{
  "d_shared_expert": 0,
  "normalize_top_k": false,
  "routed_scale": 1.0,
  "lr_router": 0.00086
}
Below are experts of layer 9 (counted from 0) of a mixture-of-experts language model. Rows are named router (the router's row for the expert) and show model dimensions 0-223. Each number is 128 + 24 x the weight over its row's rms, rounded and kept within 0 to 255.
After each expert's rows: a language model's description of what the expert responds to; "comes after" lists some tokens at least twice as common just before its tokens as in all text. This comes from a sample of Wikipedia text that the model never trained on. Tokens count by the router's weight.

# expert 34
router [145 144 156 120 102 139  93 113 126 150 140 167 168 138 143 116 103  94  79 138 144 153 136 145 117 168 125 119 107 123 121 154 107 153 113 142 120 117 164 140 153 156 141 163 116 119 145 172 110 128 140 117 153 139 135  99 132 104  95 147 150 120 119  95 152 162 134 128 149 113 124 165 163 100 129 102 145 130  92 148 131 118 104 151 119 136 156  91 143 133 109  94 104 131 143 141  96 165 133 135 134 172 169 139  89 162 125  95  90  99 117 154 142 127 166 148 159 135 121 131 104  96 140 158 149  79 115  90  87 148 138 158 116 140 129 131 122 140 170 140 133  90 125  85 121  92 176 134  92 153 107 156 140 144 144 105  94 131 125  95 115 107 127 163 127 185 159 132 126 110  81 156 154  97 122 161 126 101 187 108 122 114 159 158 123 165 155 154 163  96  83  95 137 106 155  97 151 151 158 142 155 152 120 117 143 153 115 143 133 116 160  99 139 127 154 131  92 127 107 117 130 141  84 135]
Year final digits. Final digits of years after a 199/198/201 prefix, or whole years like 2006, 2017, in dates, tables and discographies.
comes after: " 199", " 198", " 197", " 196", " (201", " 195"

# expert 42
router [138  78 121 102  80 158 145 149 138 125 109 150 143  91 114  95 131 183 114 146 143 150 108  94 153 110 151 155 165  81 156  81 146  77  85 131 112 151 133 106 107 127 137 127 154  91 137 131 113 158 161 110 139 163 126  81  99 133 151 128 133 107 109 117 110  96 111  96 102 115 140 144 141 164  86 112 123 130 130 151 131 120 120 110 111 145 150 164 160 150 133  94 159 119 101 132 130 113 146 124 141 111 144  92 141 135 152 147 123 197 147 119 136 152 109 182 165 122 134 138 120 107  88 144 134 105 126 103 155 151 165  94 107  82 103 128 157 152  80 142  96 139 160 110 153 152 175  82 113 142 119 130 142 118 140 141 152 137 172  98 161 143 136 155 119 138 118 114 145 114  98 162 146 103 108 118  93 120 119 136 143 155 155  77 132 132 119 113 119 103 153 121 129  95 169 111 136 109 101 152 101 127 117 121  94  99 111 145 125 105  91 105 142 126 119 166 145 130 146 141 118 148 151 169]
Subject pronouns and 'at'. Sentence-opening pronouns He, She, It and verbs is, has, plus the at piece inside names, such as Potato, Tadpatri.
comes after: "at", "ot", ".", "ab", " 9", "t"

# expert 37
router [195 120 108 154 158 116 130 162 154 140 174  77 136 158 153 109  99  90 147 132 114 120 139 168  89 162  85 125 104 154 116 122 114 144  95 184 155 150 150 114 151 116 137 114 134 144 146 103  99 136 147 116 137 137 134 165 133 118 140 128 116 112 167 115 103 137 105 135 135 112 126 146 152 139  92 181 143 137 149 156 127 166 155 155 179 158 116 135 142 168 125 132  83 172  85 145 137 131 144 116 116 119 125 114 140 146 128 140 144 114 125 157 110  76 135 105 111 150 116 135  96  94 138 153 132 134 112 171 162 138 128 140 149 167 144 128 111 142 151 103  99 145  76 135 120 131 120 168 143 129 148 146 108 130 104 123 122 155 130 127 153 144 110 146 132 142 131 152 145 116 104 146 128  89 135  93 115 134  70  92 159 149 146  98 160  76 123 138 123 170 106 147 149 138 148 151  74  94  65 151 117 161 143 129 122 149 157 137 127 153 108 139 128 173 108 134 148 148 109 162 141 101 131 132]
Word-initial pieces after adjectives. Opening piece of a noun after an adjective or the, often d, con, res, such as Protestant d-enominations, Catholic d-ioceses, Dutch.
comes after: " the", "ic", "ian", "ical", "ial", " National"

# expert 5
router [100 113 111 160 148  73 149 163 130 103 114 141 118 117 131 110 128 158 151 108 123 105 110  98 145  97 155 110 141 112 149  98 155 109 140 141 155 164  97 111 142 140 140 148 110 117 151 107 129 145 152 132  87 110 186 150 119 118 117 142 106 161 148 114 157 100 100 141 140 108 121 124 156 145 127 153 137 129 176  81 115  82  93 120 145 147 155  92 129  99 111 108 154  84 154 132 168 137  98 109 147 155 128 121 142 119 121 130 143 163 114 129 145 121 111 152 135 105 124 120 101 114 135 106  89 109 151 116 110 153 148  96 120  82  81 107 164 132 137 109 109 114 101 135 114 185 110 132 117  99 130 146 120 131 173 112 121 128  99 178 141  96 135 153 102 102 129 141 135 143 147  82 139 153  99 185 180 136 159  73 135 103 134 121 107 129 134 127 147 118 102 177 114 159 142 158 107 143 125 102 184 163 128 117 144 145 110 120 125  96 138 115  70 122  92 118 116 152 146 135 131 183 103 130]
Mid-word letter pieces. Short lowercase fragments inside a word, often after a hyphen or short prefix, such as heartst-r-ings, Heatse-e-kers, Athle-te.
comes after: "-", " G", " g", " St", " sc", "st"

# expert 4
router [152 111 101 116 167 119 141 122 150 131 152  96  92 142 144 157  82 111  98 122 126 124 130 119 147 149 101 119 138 166 104 144 108 147 139 125 119 146 142  91 143 127 159 162 112  97 146 139 131 148 156 121 144 123 150 118 162 157 110 130 132 106 151  90 113 116 158 143 118  98 133 136 140 112  78 126  93 154 142 151 125 174 118 142 118 174 115  99 155 139 167  84  98 167 160 100 113 147 111 150 129 113 120 151 112 170 122 108 146 123 131 138  92 122 175 131 150 127 137 115 113  95 126 131 137  60  88 123  84 117 141 171 141 166 170 111 101  93 153  87 132 112 123 115  82 123 124 140  72 124 121 128 131 158 159 168 114 103 153  94 130 114 131 125 146 140 151 148 132 107  85 132 113 147  67  96 118 116 130 157 155 109 171 141  91 150 117 128 143 116 105  90 124 121  82  98 120 105 140  95 146 128 112 138 161 162 129  97 107 136  90  93 140 172 128 103  87 120  90 130 125 137 104 137]
Year prefixes after in. First three digits of years (199, 201, 197) after in, commas or table pipes, plus word-starts after in like part, order, contrast.
comes after: " in", " In", "In", "|", ",", " of"

# expert 41
router [162  82 137 149 143 135 123 149 159 177 169  96  95 116 136 160  84  46 160 131  90 132 193 178 165 159 108 124 114 151 129 143  89 148 105 127 137 126 154 138 119 136 104 111 117 150 148 151 136 165 118  99 116 130 135 113 149 130 144 145 119 106 128 148 125 135 121 133 116 157 118  92 136  89 131 106 111 140 133 104 137  83 151 114 144 123  99  96 140 157 174 147 146 131 165 140 109 113 156 142 118 139 122  85 122 156 111 116 171 109 112 126 153 104  86  89 153 131 122 142  73 149 129 108 162 118 127 148 161 115 122 121 139 149 172 158 134  99 133 129 114 129 105 176  97 134 142 113  88 133 133 131 115 150 120 129  88 109 162 150 114 136 108 140 111 164 171 150 127 117 153 170  94 164 167 100 143 158 140 152 123 112 142 157 148 101 164 123 119 159 163 160 152 116 110 149 134 112  78  97 140 137 110 153 119 164 133 136 138 132 110 165 164 140 118 132 123 151 128 134 116 141 137 142]
First-name openings. Capital first pieces of given names, mostly women's or men's first names in tables and lists, such as S-usan, S-ophie, Al-vin.
comes after: " |", ",", "-", " and", " by", ":"

# expert 8
router [125 125  89 109 103 129 148 125 155 110  93 116 137 131 123 148 140 139 150 113 141  71 119 105  86  64 110 151 127 144 147 110 105 117  94 130 131 116  77 121 108 103 153  92 108  85  88 125 171  94 126  99 110  97 142 181 132 119 115 141 143 124 133 112 111 175 122 148 109  75 163 150 121 102 145 120 125  79 141 137 136 181 183 125 127 121 103 124 116 116 127 119 147 141 113  97 142 150 117 137 116 126 162 140 137 102  97 125 163 111 162 139 128 117 124 127 143  96 111  89 141 105  89 130 119  64 124 113  95 118 143 140 101 168 159 114 117 135 119 153 159 122 164 172 152 133 137 163 134 113 167 105  94 152 134 116  93 115 115 161 165 135 116  93 168  98 128 134 132 166  89 115  91 149 162 141 120 103 111 112 136 136 122 134  99 108  95  95 117 118 136 146 154 144 136 133 154 134  96  89 111 139 164 144 138  83  93 128 122 176 137 124 132 119 140 102 136 161  86 148 149 126 113 118]
Mid-word fragments after prefixes. Short word pieces just after a prefix or first syllable of a common Latinate word, as in inc-ap-able, dis-f-ellowed, res-p, adem.
comes after: " ", " p", " con", " m", " M", " dis"

# expert 29
router [145 133 120  99 192 133 131 157 129 116 160  54 100 125 179 135 139  68 158  97  94 112 161 125 119 152  87 103 123 147 164 164 153 148 125 127 117  96 165 126 108 170  82  84 148 168 146 128 100 143  92  92 149 181 117 126  93 124 139 109 134 149 153 116 131 146 154  90 170 133 133 146 145 131 120 112 112 119  99 111 130 101 145 110 134 147 135 133 113 137 137 156 121  99 156 127  81 107 103 101 116  98 106 127 119 108 128  85 196 139 141 124 145 131 112 107  88 156 148 141 112 148  81 156 112 129 119 121 131 144 120 137 150 143 162 134 134 130 154  91 155 120 106 117 135 124 131 139 167 113 114 146 111 172 133 166 104 109 139 143 119 138 126 136 131 177 128  94 102 133  94 130 116  86 120  94 122 167 120 148 148  93 151 139 159 117  98 134 102 135 162 137 123 102 123  82 117 114  95 114 145 101 128  85 116 105 120 101 110 128 119 114 121 181 167 136 132 120 129 127 110 137 130 136]
Lowercase word beginnings. First pieces of lowercase words after to/the/they, mostly verbs, such as ar-gued, t-ended, t-alked, g-iving.
comes after: " to", " the", " and", " was", ",", " which"

# expert 50
router [141 149 113 135  74 111 132 143 148 113 121 127 146  93  88 162 132 175 166 123 148 110 147 128 112 115 129 116 121 130 139 143  84  87 159 155  82 114 102 131  97 142 131 108  68 143 145 112 145 109 124 136 112 115  88 121 107 147 118 160 157 133 147 123 155 107  84 140  90 119 119 125 110  83 130 148 145  98 134 114 114 145 177 108 115  93 131  86 107 104 165 170 157 103  86 118 144 141 127 164 146 139 150 140 120  94 137 114 150 121 119 135 100  89 102 138 135 130 122 113 120 106 128  93 166 170 167  97  86 145 121 114 161 135 131 156 158 158 146 144 171 101 153 126 111 144 107 174 142 129 148 106 112 139 112 166 180 130 141 167 130 126 121 123 149  96 126 123 126 166 149 118 140 168 194 133 170 109 171 140 128 157 130 145 133 110  95 128 122 147 109 153 126 137 121 108 155 157  91 109 108 152 107 172 112 148 148 134 124  68 151 131 122 110 110 142 137 123 100 122 130 100 133  95]
Second letters after capitals. Word pieces right after an initial capital or short prefix, often in rare or foreign names, as in O-th-mar, An-th-ropology, É-tat.
comes after: " N", " O", " A", " U", " An", " E"

# expert 23
router [182  84 104 102 164 185 132 130 126 156 161 113  87 130 159 147 109 133 105 119 157 180 144  95 126 140 136 134 125 117  72  86 128 139 114 103 137 121 140 117 149 107  93 109 142  99 150 160 102 108 135 173 135 108 150 130 136 141 108 100 163 150 111 153 103 162 130 120 122 157  87 117  92 136 150 140 124 177 160 123 160 109 152 162 158 117 122 166 102 133 145 169 108 106 131  87 138 121 149 133 113 154 130 132  87 123 134 103 145 140 133 123 121 150 141  99 151 162 135  88 148 183 109 144 164 120 125 175 113 131 136 117 135 122 154 156 126 134 119 100  94 115 150  88  75 124 149 119 152 155 103 119 128 175 115 127 112  96  78  95 106 116 141 123  96 116 101 126 127 136 127 123 111 110 135 120 129  96 135 119 112  95  85 127 149  94 147 169 159 121 132 154 144  97 145 167  98 108 116 104 112 162 158 128 148 109 130 156 135  93 113 130  69 137 155 131 132  93 140 117 102 110 143 109]
List dashes, relative words. Line-start list dashes in name lists, plus clause words such as that, which, one, because, each.
comes after: "\n", ",", "s,", "\n ", " one", " The"

# expert 49
router [141  93 114 103 115 120  92 151 133 151 127  95  99 104 155 106 127 123 166  95 134 161 116 132 141 114 112 123 166 115 177 106  91 123 127 158 109 126 121 124 141 110 164 154  77  94 117 138 103 136  96 125 129  95 102 153 133 133 153  86 174 117 111  76 158  92 164 108 133  92 139 141 148  98 137 123 155 133 186 122 115 160 151 147 158 130 129 166 163 137 148 127 134 151 138  80 107 135 151 127 150  87 150 150 136 176 138  89 135  98 155 159 142 139 174 133  78 102 134 136 110 154 133  87 152 122 115 133 133 140 157 152 131 128  83 140 117 136 101 159 124 148 138 134  85  82 102 161 159 163 139 140 136 152 133 115 170 166 131 127 113 154 151  95 116 121 134 112 121 140 113 108 110 120 147  91 150 112 145 124 125 137 111 107  86 118 117 123 108  90 153 156 153 133 122 106 107 146 119  99 153 134 189 141 136  74 140 111 172 145 130 120  88 132 109 104 123 150 132 146 142 160 132 106]
Technical word stems. Stem pieces of scientific, medical and political words after c or p, such as c-ell, pol-yn-omial, conom-ic, stud-y, Christ.
comes after: " c", " p", " C", " the", " P", " Con"

# expert 63
router [131 156 106  91 134 122 168 140 130 106  75 157 123  86 128 154 164 148 128 124 126 128 135 110 119 134 161 110 140 133 130  69 165 118 148 157 145 191  97 145 111 108 115 155 163 164 131 164 166 165 123 152  82 121 126 137  96 112 146 116 120 133  99 187 102 165 124 153 137 147 122 129 125 125 168  96 139 145 140  89 126 122  82  98 133 130 136  97  93 111  98 111 119 137 126 135 114 158 103 111 126 138 126 118 101 170 166  88 116 142  91 123 111 120 138 122 124 152 151 143  95 118 104  78 127 162 134 115  94 142 119 123 158 103 173 107 145 103 112  80 158 117 147 112 130 172  81 144  88 149  90 145 136 135 130 139 111 122 108 136 103 148 169 162 103 117 132  97  87 143 128  95 128 129 108 157 147 139 136 136 169 125 137 106 114 145 169 114 133 113 125 113 111 146 135 130 131 150 122 112 119  95  94 146 123 133  72 117 120  75 152 121 145 105 147  99 109 110 116 113 123  94  95  84]
Letter w pieces. The letter w and nearby pieces inside words and URLs, such as www, answers, bewilderment, Washington, well, week.
comes after: " s", "w", " S", " be", " un", "s"

# expert 27
router [147  69 154 116 156 126  92 160 154 120 164  90  94 139 158 119 123  65 156 124 103 109 169 183 109 135  96  98  93 151 170 159 151 138  91 104 115 105 131 126 151  85 132  77 134 153 126 137 106 131 130 134 111 137 151 131 167 142 135 127 126  98 109 120 117 149 133 152 110 148 142 175 148 140 120 134 120  78 138 116 116 107 108 125 132 153 146 158 131  94 138 154 106 149 159 173  75 103 150 138  84 138 169 121 165 143  98 140  97 120 130 124 133 111 118 104  87 153 134 118 123  92 129 168  98 133 132 130  98 104 135 127 142 145 117 150 125 130 125 119 141 144 119 161  98 117 116 101 146 163 153 126 127 107 147 129 114 138  92  83 159 139 130 161 138 162 100  93 169 101 136 101 128 129 150 103 148 115 164 133 164 104 133 150 158 102 133 152 123 144  94 109 147 130 105 135  80  79 101 155  97 123 142 139 121 155 101 109 123 140 122 131 165 165 160 103 161 111 100 134 132 166 134 132]
Word-initial F and brackets. Lowercase or capital f starting a word (franchise, farm, festival), opening parentheses, and single capital letters starting names like K, B, V.
comes after: " the", " (", "a", " in", " a", "i"

# expert 7
router [132  62 133 117 177 144 127 137 144 117 143  99  93 118 145 139 138  62 131 127 115 167  92 141 165 150  91 130  91 166 100 149 152  96 124  94  82 103 143 103 155 128 124 129 148 150 145 130 106 134  77 141  99 112  96 132 127 121 111 124 125 109 123 129 120 126 112 123 108 175  92 167 144 146 137 132 104 158 132 155 129  91 110  97 167 159 129 113 109 151 128 125 119  99 164 109 108 123 173 156 121 129 106  94 137 133 104 133 128 116  80 142  68 148 127  97 147 132 118 170 125 140 108 155 174 113 134 152 125 121  94 178 160 136 146 158 107  81 143 106 124 114  89 134  77 110 128 137 105  89 129 126 135 140 168 141  95 110 101 124 114 125 109 137 132 162 125 105 120 139 134 124 161 106 126  97 138 133 102 172 150 154 115 124  92 121 168 177 160 155  93 161 176 105 147 133 151 113  86 132 141 117 125  92 125 150 118 129 150 118 125 103 145 148 153 155 102 117 119 128 126  99 137 113]
Word onsets after function words. First piece of a word or a short word right after with, a, to, is in song, album and film prose, like num-erous, se-ize, of.
comes after: " with", " a", "ed", " to", " is", " of"

# expert 54
router [190 130 109 111 175 100 165 155 127 167 167  82 106 171 148 111 125  85 123 108 109  95 143 127 118 139 101  90 138 169 137 149 108 161  97 141 107 147 139 149 119 134 109 123 166 138 110 102 149 132 124 127 141 130 134 136 126  93 115 133 121 136 114 157 156 184 125 141  98 146 109 151 181 140 118 129 128 149 110 131 109 121 138 164 133 170 118 104 106 150 131 105 112 164 152 130 115 103 127  92 159 140 168 123 110 135 127 145 143 114 141  99 116  61 117 117 113 165 117 172  98 122  97  93 126 132 141 130  94 125 115  89 153 151 160  99 131 110 130 152 146 146  81 154 160  98 113 123 129 115 127 150  91 125 118  89 102 155 138  84 123 128 103 165 131 164 116 157 139 125 105 122 143 123 132  85 117 116 113 117 139 106 128 128 166 150  74 129  73 181 139 132 126 145 133 111  81 165 105 122 156 129 115 107 108 129 113 144 118 132 105 137 147 158 149 113 152 105 105 171  83 124 107  92]
Word-first letters after possessives. Single first letters of words and names after the, 's or his, such as the w of wedding, wanted, west, and B of Bonham.
comes after: " the", "'s", " of", " and", " his", " to"

# expert 47
router [163 105 163 120 128 146 155 139 150 148 129  66 107 118 138 122  75  61 128 129 119 143 171 136 126 156 118 101  73 152 151 164 126 115 126 130 123  90 169 130 105 131  91 112 122 124 143 133 112 140 139 157 148 162 131  95 132 136 153 159 147  97 131  88  82 106  85 127 133 142 103 136 121 109 140 121  79 119 125 127 106 102 125 122 109 156 112 151 163 106 164 143 142 131 186 176  90 114 149  84  97 132 146 130 134 143 108 154 146 129 123 106 109 161 138 104  77 164 141 143 144 127 112 131 123  94  96 113 108 103 108 148 160 152 138 157 120 141 170  91  92 133 118 136 131 159 136  95 138 145  97 119 120 137 149 122 112  97 115  99  95 119 145 103 106 145 101  88 116 134 103 142 125 147 130  87 128 161 160  92 130 102  87 160 138 141 164 163 126 164 129 176 128 132 115 140 107 114 131 155 116 121 152 118  99 135 100 135 123 158 120 147 188 116 148 132 166 162 111 138 126 102 149 124]
Pronoun I, quotes. Sentence-initial pronouns in quoted speech, especially I ("I was trying"), plus capitals opening country codes in sports tables.
comes after: " |", ";", ",", ":", " \"", "."

# expert 40
router [133 129 137  81 142 169 131 105  80 121  89 147 129 143 143 153 144  58 123 179 129 134 168 127 109 134 155 167  70 113 142 169 149 121 120 137  96 124 107 135 108 134 142 136 175 181 122 117 147 100 157 112 143 127 122 118 142 156 154 103 122  96  98 172 168 101 126 158 126 161 115 147 102 141 158 100  91 124 120 160 129  93 105 131 105 114 110 157 143  91 169 160  97 110 151 119  97 165 119 159 137 177 115 130 154 163 138 139 124 132 149 117 137 169 115 109 100 146 151 110 131 169  89 174 158 104 121 120 160 115 112 149 152 160 139 133 150 136 126 134 124 128 141 153 110 125 172  91 134 132 135 113 131 120 127 102 120 126 131  81  89 136 157 128 122 169 154 135 121 120 144 146 133 102 109 101 135 109 100 164 100 146 143 143 131 110 116 123 155 159 160 153  97 120 151 106 128 130 146 132 117 147 147  91  96 115 120 147 158 161 141 163 130 163 134 154  86 110 171 119 111 154 154 160]
Conjunctions joining items. Coordinating words and, or, but, & between listed nouns, plus following the, his, her, and pipes between table numbers.
comes after: ",", "s", " and", "ing", "ed", "s,"

# expert 51
router [116 142 106  85 108 147 114 147 154 102 142 108  96 119  92 183 131 136 169 122 109 104 114 100 150 163 121 118 163 133 170 115 118 115 144 151 120 129  80 174 112 141 137 109 107 116 126 147 135  95 157 134 114  79 119 129 135  92 125 149 158 141 175 145 146  97 113 146 126 108 113 147 122 107  81  79 152  64 138 104 142 155 150 183 152  91 153 105 125 147 106 166 114 141 123 123 128 113  86 124 138 120 145 151  77 115 101 136 156 134 124 120 134 108  80 151 100  98  98 179 146 130 112 113 122 154 146 179 136 158 180 119 145 125 122 130 147 135 148 144 100  89 140 143 108 159 121 152  95 125 159 109  84  80 120 144 149 118 134 152 152 132  72 133 130 105 117 171 143 134 117 111 126 125 138 142 134 151 138 183 135 107 131 116 103 122 119 117 102 132 112 135 122 132 108  94 135 178 124 116 150 132 118 146 133 127 161 137 123  94 167 140 104 144 140 131 140 152 114 172 152 124 164  94]
Foreign name fragments. Middle pieces of non-English names and words, often with accented letters, e.g. Javier, Zavišić, López, Val, Vir.
comes after: " R", " L", " G", " J", " N", " V"

# expert 48
router [169 108 145 123 162 143 124 135 151 128 134 100  73  92 146 121 117  68 139 109 135 141 120 149 163 155 100 123 103 167 175 107 125 112 103 134 129 166 107 112 151 116 140 123 126 154 140 117  91 134 143 158 157 154 129 106 111 144 136 134 133 154 152 138  70 128 132 112 134 158 115 120 148 160 137 155 161 102 178 120 130 156 132 161 174 135 146 145 102 162 112 153 162 155 156 155 127  89 109 128 131  97  96  94 117 154 130 128 126 151  95 130  99 113 145 126 125 148 135 121 143  90 107 131 153 102 124 157 133 107 108 165 160 164 138 107 128 121 127 131 138 151 122 135  85 133 169 113 149 139 158 178 112 168 174 151 140 150 106  82 124 114 121 113 121 148 101  89 115 126  83 154 138 141 129 167 111 141  99  88 142 139 178 103 120 119 109 155 140 122  95 130 181 122 160 102 110 111  90 118  97 108 119 105 109 135 103 111 150 147  72 128 147 144 164 106 136 155 150 133  88 114 174 143]
Verbs and word-first pieces. The verbs is, was, are, may, can, and first lowercase pieces after an article or verb, such as the l of lancet, comp.
comes after: " a", " is", " and", " are", " was", " the"

# expert 32
router [170 111 128 125 128 194 100 151 130 115 114 144 107 141 180 137 142  74 127 149 131 199 114 131  99 115 115 152 115  82 110 113 169 144 168 148 114 109 151  94 127 105 113 162 101 168 124 155 102 125 133 134 168 153 147 142 135 153 131 125 134 133 104 142 122 129 127 108 142 125 125 131  93 123 119 104 127 133 112 150 109 133  98 151 135 113 110 117 152 152 110 162 128  78 140 110 101 146 140 131 127 174  91 124 120 127 133 133 129 129 114 142 119 150 157 123 122 116 155 155  90 140 123 151 127 113 134  79 142 152  94 154 166 141 122 135 118 127 167 141  91  83 106  79 111 126 146 117 161 149 100  90 182 130 148  82 126 132  71 141 125 111 164 135 144 134 152  88 116  84 125 123  77  72 152  95 123 123 115  92 149 141 130 151 137 130 116 116 129 120 106  88 131 134 144 165 139 136  98 124 108 180 100 171 108 126 128 131 152 141 112  89 132 107  96 134 117 136 159 114  80  92  97 132]
Prepositions around media works. Prepositions and nouns in text about albums, films and books, especially by after adapted or written, plus film, album, near.
comes after: " the", "ed", " The", "\"", "The", "ording"

# expert 10
router [135 134 124 196 138 114  90  86 110 118 130 108 148 174  92  86  83 103  87 155 132 154 116  85 105 139  91 129  98  80 125 131 129 127 128 169 141  72 118 124 177 101 117 109 150 157 145 157 138 133 101 121 154 144 137 121 126 138 145 103 119 137 126 123 153 129 145  91 142 125 153 151 123 140 129 106 116 132 120 111  99 138  92 114 116 149 144 119 121 127  94 138  69 150 123 172 115 131 108 104 146 144 174 114 128  96 149 133  83  97 117 146 133 110 127 152 131  97 131 116 135 141 144 164 140 140 112 117  95 105 124 120 139 127 139 130  73 105 118 111 144 135 112 130 120 137 158 118 159 134  83 152  90 103 105 127 149 128 158 138 175 104 170 101 137 112 156 111 151  89  80  98 153 135  97 144  78 110 121 122 151 116  74 125 107 155 136 141 129 161 129 126  96 162 160 124 125  94 144 132 142 127 123 182  97  89  87 117 125 145 169 159 128 151 119 131  99  93 160 159 132 132 139 152]
Heading and sentence ends. Closing == and === of section headings, line breaks and sentence-final periods or quotes before a new paragraph or heading.
comes after: "==", " ==", ".", "===", " ===", " ="

# expert 43
router [144 121 103 146 147 146 161 176 130 122 173 106 108  87 143 130  79 108 115 101 138 137 118 174 148 135  88 121  87 140 135  98 168 154 161 148 101 109 112 137 112 102 141 132 127 124 170 145 155 116 113 106 139 124 155 144 145  97 159 140 165  91 167 168 112 175 159 102 108  96 148 127  91 120 137 108 129 132 151 123 118 143 146 110 137 109 116  72 108  95 141 133 131 118 145 105 132 141 172 141 123 128 158 145 127 129 162 150 141  84 141 134  89 114 133 117 149  82 119 156 138 128 129 135 150  97 144 119 119 147 117 130 141 130 139 142  99 134 159 114 111 102 131  86 111 152 115  80 124 125 142  89 143 197 108 128 127 138 105 122 165 142  91 112 119  89 134 144  76 169 114 152 162 127 146 142 142 125 153 147 121 135 127  87 116 110 110 172 145 133 137 142 123  71 141 121 133  88  93 123 166 110 107 130 138 115 156 112 125 142 111 101 136 128  83 141  59  83 150 147 145 108 156 146]
Wiki headings and table markup. Line breaks, == heading markers, table pipes and rules, and heading words such as Accolades, Reception, Author, See also.
comes after: "\n", " |", "==", "===", "==See", " A"

# expert 53
router [160 135 117 169 129 134  74 128 153 168  89 113 155 167 138 149  88  74 130 112 141 149 166 106 158 173 183 158 114  99 112 172 135 162  99 127  87 160 105 114 158 165 145 106 106 151 152 131 112 130 133 102 152 135 129 106 166 155 125 113 130 111 113 130 131 105 107 138 157 142 106 133 103 101 170 109 103 136 107 115 146  86 109 105 114 155 137 163 112 173 140 110  96 131 176 141  95 172 136 163  92 166 111  94 110 109 103 110 128 146  83 141 179 113 142 107 140 134 134 121 152 141  94 129 156 109 145 143 149  98  98 102 132 139 158 145 153 135 124 105  82 183 137 110 126 137 113 126 103 160 132 108 111 124 130 117 113 120 134 118 103 105 129 134  94 172 140 144 156 143 119 181 120 104 140  95 125 121 144 101  89 103 141 151 140 114 148 132 130 132 113 156 120  95 115 142 111 157 175 110 113 153 140 127 159 135 113 110 105 106 115 123 117 120 101 141  89 131 121 141  97 110 160 101]
Table cell separators. Pipe separators, dashes and numbers within table rows and lists, such as the cell bar before player names or rankings.
comes after: "\n", "|", " ", "F", "1", " 4"

# expert 11
router [125  93 129 138 177 163  95 120 135 144 162 110 104 103 142 130  61  62 122 103 135 117 129 153 113 125 108 104 142 165 150 150 114 138 137 135  87 173 114 135 104 144 108  87 108 176 148 153 142 141  95 103 152 128 110 110 160 152 155 131 146 112 137 140  79 133 108 144  90 137 144 125 134 130 105  97 153 146 131  84 124 137 149 145 150 173 141  74 132 164 160  88 134 135 120 133  63 127 116 116 126  75 120 139 172 180 112 147 141 115 124 143 131 133 140 103 135 146 119 156  90 139 124  88 119  91 119 149  87 114 113 100 154 151 138 152  97 123 140  93 133 148 111  99 124 100 103 130 114 178 134 185 138 138 114 139 112 100 151 124  89 143 141 137 106 100 129 136 104  86 146 168 130 111 111  74 140 120 126 129 125 124 126 136 155  96 137 101 139 153  97 112 125 142 130 104 118 110  98 108 111 150  87 144 117 155 148 160 155 157 113 109 103 136 144 102 127 144 140 134 124  87 140 113]
Country and place names. First pieces of country, state and city names in lists and tables, such as Sw-itzerland, South Africa, Canad, Mel-bourne.
comes after: " of", " in", ",", " |", "a,", " to"

# expert 15
router [ 89 139  97 152 113 142 147 127 140 149  98 122 113  96 101 142 146 178 165  99 117 110 115 139 109  95 144 149 135 134 169  93 146 151 155 140 150 160 111 113 142 108 135 163 100  89 107 128 108  96 127 111 107  96 131 173  74  81 107 119 158 142 144 110 128 131 135 144 168 136 153 129 139 119 127 119 114 134 148  98 118 165  99 151 134 129 138 119 145 123 104  92 145 112 133 109 181  95 106 136 180 108 143 181 117 143 131 144 127 169 152 142 146  92 129 162 151 121 120 169  90 159 138  93 153 159 109 120 138 112 149 144 105 166 153 146 109 108  94 169 103 113 152 168 147 119 126 147 111  94 139 101 125 127 190 109 137 134 153 144 141  62  68 119 159  95 112 153 143 157 131 141 107 120 126 120 104 135 103 146 141 118 152 150 133 141  89 108 153 107 140 164 152 149 144 161 185 176 151 140 145 117 137 153 129 125 106 114  99 126 144 126 108 165 137 135  97 124 116 131 118 116 151 121]
Mid-word consonant pieces. Short pieces inside words, often after d, g or f, such as b, d, ab, ib, og, e.g. Budd-y, inst-ab-ility, bud-g-et.
comes after: " D", " d", " f", " G", "ud", " c"

# expert 59
router [130 152 128 127 119 162  89 107 149 135  99 150 131 162 144 154 133  53  72 139 114 162 116 106 148 135 132 122 135  87 100 154 151 118 148 124 120 102 137 129 117 121 125 106 146 179  99 150 165 125 124 115 173 144  69 160 146 140 149 124 125 130 105 131 150 105 125 134  78 175 103  96  93 138  93 109 105 100  68 154 117 106 127 134 150 166  90 110 131 115 129 149 110 120 166 147  84 165 143 155  66 132 129 120 152 155 113 110 126 115 143 151 105 150 139 171 116 116 121 144 147 141 140 132 157 121 140 133 165 111 113 112 175 127 143 144 130 130  95 114  94 187 151  96 135 104 108 151  90 150 137 105 133 115  96 126 153 149 102 141 104 111 112 123 110 112 145 147 122 110 111  92 138 153 153 101  91 139 119 100 100 150  83 121 127 141 152 156 108 174 137 128 108 145 164 149 132 122 151 125 105 149 122 162  82 151 130 151 156 146 127 113 111 133 100 134 118 131  84 102  98 111 149 135]
Abbreviation letter endings. Final letters of capitalized codes and acronyms in sports tables, such as ROU, KSA, TUN, CONCACAF, plus some the/by/against.
comes after: "N", "E", "R", "S", "O", "U"